{
  "n_layer": 9,
  "d_model": 224,
  "n_experts": 128,
  "experts_per_token": 6,
  "d_expert": 96,
  "d_shared_expert": 128,
  "activation": "squared_relu",
  "moe_layers": [2, 3, 4, 5, 6, 7, 8],
  "router_score": "sigmoid",
  "normalize_top_k": true,
  "routed_scale": 2.5,
  "balance_loss": 0.000847,
  "balance_bias": true,
  "router_logit_norm": 2.0,
  "init_std_router": 0.0113,
  "lr_router": 0.0012,
  "vocab_size": 2048,
  "norm": "rmsnorm",
  "norm_eps": 1e-06,
  "tie_embeddings": "early",
  "optimizer": "muon_variant",
  "lr": 0.00649,
  "batch_tokens": 65536,
  "seq_len": 1024,
  "train_tokens": 585700000,
  "steps": 8938,
  "dataset": "wikipedia_en"
}
Below are experts of layer 4 (counted from 0) of a mixture-of-experts language model. Rows are named router (the router's row for the expert), down (a neuron's output weights, with its number) and show model dimensions 0-223. Each number is 500 + 25 x the weight over its row's rms, rounded and kept within 0 to 999. Numbers have three digits each.
After each expert's rows: a language model's description of what the expert responds to; "comes before" lists some tokens at least twice as common just after its tokens as in all text. This comes from a sample of Wikipedia text that the model never trained on. Tokens count by the router's weight.

# expert 45
router:453512551513481511513508488513515456521509448479501534495484513543505489472545494479506497496540526471527492493498473525492441482494534463493511510513522512506516513514518531448510465534457518475496532523489502453489469510506520468519478487448474459529484523500482511535465474515452481505530478532483503504515500520495502491553508545475530508501520505512501543486521522465518554485529514509455497458518496531491495517498487450488479552537507501463475499506518490515544474509492508494491522481529547492458468513533454476535516516516490484521492521454483471506538508522490550505500513506510488517509459475483482505580489472541481511486495497481500488527523484475469524499485
down3:465497489547457496534465525504470531452471489538509486494529533487516468512540466507501512476462485522555507519503487464511506496531509491535509503496476500504497443504457517505509488474511549508503467493555533511477420487523485523507487518516470476454498451498493512488529506510479480523509482470508508468502498497480506472485478490524490492494474437442494464504477502475500495545528517501506501492558543489455490496492416468522533535484477482499519543496489496557479514527495510514496523529481498472474496516488486521490454525506439536532512494489460505491475476488488492503507515530520521503482498499484533501502490494492495468470511483525451517525477509511507536474509
Periods ending sentences, ellipses, closing == of section headings like Cast==, and the piece b in words like eastbound, Rabbinic.
comes before: "\n\n", "\n", " The", " In", " He", " It"

# expert 38
router:474458508468505482473473489499470492457508524508527500502508445517475546498472493481501514495475474510525478472526537529523477476550476520488474500459469501502525500519485497522482564493496465461539510514528499488491455466510501515461447513484466514523486461487469533524517472480489509467470513494564500468496541482489477493474533462500483526530491500493478516470478478469492473464470479538536505520528512516511471503504486501530487529506489435458549539566527502519509486553498487499476511491516521540512490544476502526525535484485495489449499521481508514524488498458474521485542510462521524505505492462498490505513508435518499480483482507497508482519494510521475492494527
down0:501513525513522475491476497477488485513495490476559484507503500492527489487530489486504544489537505511495444458499531542530488469496530513514485542516517471496522517448546506479477455506463499497484494495485530495474513521477502530455469509461517487569518470506511470532520494529446527462506526511519535503534465495500484491488534506479477502547458459496507529474549528509504535459503521531490497487519547467514494491488479500535467509493482465510518470508496514477511498494528498496516464481519561489445538509515506550508520469508488486456486472489544478475488514482499511491487501418493537482511487458497485494478477512482533503487489508507510457481506546491535485483468
Word continuations after an initial p or P, like p-ull, Pl-ot, P-ict-ure, pass-engers, plus table pipes and commas after numbers.
comes before: " ", "\n", "|", "000", "|---|---|---|---", "iam"

# expert 10
router:490494465482502501462539509538531480487522516527521459476503517527480500530536477516497503458504452473481502509544481541500484486489505446514489508496502484519520495502459502509523507486546469512532530525528511529554555490481545497487540467455472486510491487536460495437525480443520500503497482459474507482495511513456448529467476514530499499535518494540523498488490511479509512472462502536498498543476461464514504514530448540547533496494499540517534480512512485506478542512476478497498509485517489490494488482484526511471492497461511531550476514523503454522518496480494513525506452495509471538495494500501513501518524487507543544533491448502494514485503514488487459469488
down0:521524517475489550500513484493513477463469515498468489475470509509471495473504516514527476482526474493527494538485496484478528469476508503480508484449534439497484517544528486486504542539456504503530490535500503478543507524499521528479516476494465491500463555466498508497509516463453497511486520495474479505478466516486480522492521472503497518459536524507496454483543501517516468495470467463479499469457473528490496483494512525456459549442485515478495502536464531473488513525447473490456445477520498526491541516480505494478504488501474496500522501556489524502500493538473515554517499460481455484517489528497525532502522532511500512506477491546502496551492476528460514511512
Mostly the preposition in, plus In, during, On, After, at clause starts, as in "constructed in the 8th century"; also coordinate digits.
comes before: " the", " ", "′", " a", "ternational", "°"

# expert 28
router:500517444516517464509475543455469504488489502514520498526534497509447513485498557530482481521497486449503469485458506527465480485510479531504476495514489523498526493503476485555490492488504491475516545506495499536479483450510509516508520525482532489537531488504463492489480485511505488494502479541506485493475497484505514502533484488531450470502499513485469532517498487512465519524485526474447479460470508478455510483492483502493513526535489490496466520480491508466478474527521502537517514483517497520445502509520449480532462556481485462447546448546516517510514491496481527498542471506491490490489468514476531517567512523460505489503503578492502504529488549517521487477499
down9:530489476465481525490496491469510500485455483531491503476510458479491483546521465505490521495520517523530489544491452508492512476529520466521550537514503500476521506481487493468497500462501544510492514497558519462533521493540542520461504541487507498527509514520452463496519506503512517556506472495502533502477515520523475507495500499493488454473475456500453497478519492500454455530511495473519501540468555503533512489473498498510456545508507500473482507561514520520497491466478508517511520507513491466488457492548502494522482502505522518463504482513503512512503455476501475503484510541506489545509478555506553542473465523495534466531493462465489503483517506482433478499481
Common verb stems before an ending, such as act, form, play, work, made, used, often after was or to, taking ed, ing.
comes before: "ed", "ing", "s", " in", " to", " the"

# expert 47
router:451517504497496530526519476493509513549510487508473427477486526488472479473527499466488483522457491508518504481495563543516501512561527477531499500518492479531540492517481498480483502482498450519470508555448499496474489506500527499490520447491505491485489476483485470497492495486538490535505452490456490493523511505513472459442545478480448496486527484565502467494504490499517473519480518544503525515511477468498533468514493477479449492534531486499466505482504463505486516507485498530486541485497503509485489457461514527524516510480499447505495454508539485470529502485505551506512537528501471519475497468494500498482570496515490510471514504507479490502480550487510478518518
down0:516466511504510503437500502535473467469498499534493501505504526542506510520531487502502471585502526495490495492482512456517487462513516496500443526490500516498513488501467511529517508546516540516510495502483519498492474466505515461529512535510452480479487506526502471515519518485515486502456491518490472504531484484496526499452519471535537490515502469486485505492512508497510476476512512487492488524439495494501500443507521530506478512504450532527499503442461528483496506528525474471552490512470521511505569507462525512513500485508516498460497471503516508495538461501467507511518522532525487484525450486492534454460454518510550419507472501478507469475527502471508459508505
List dashes, table pipes and semicolons at line starts, prepositions in, at, of, and pieces like at, n, as in Asiatic, Bosnia.
comes before: " ", " the", "==", "The", "In", "==="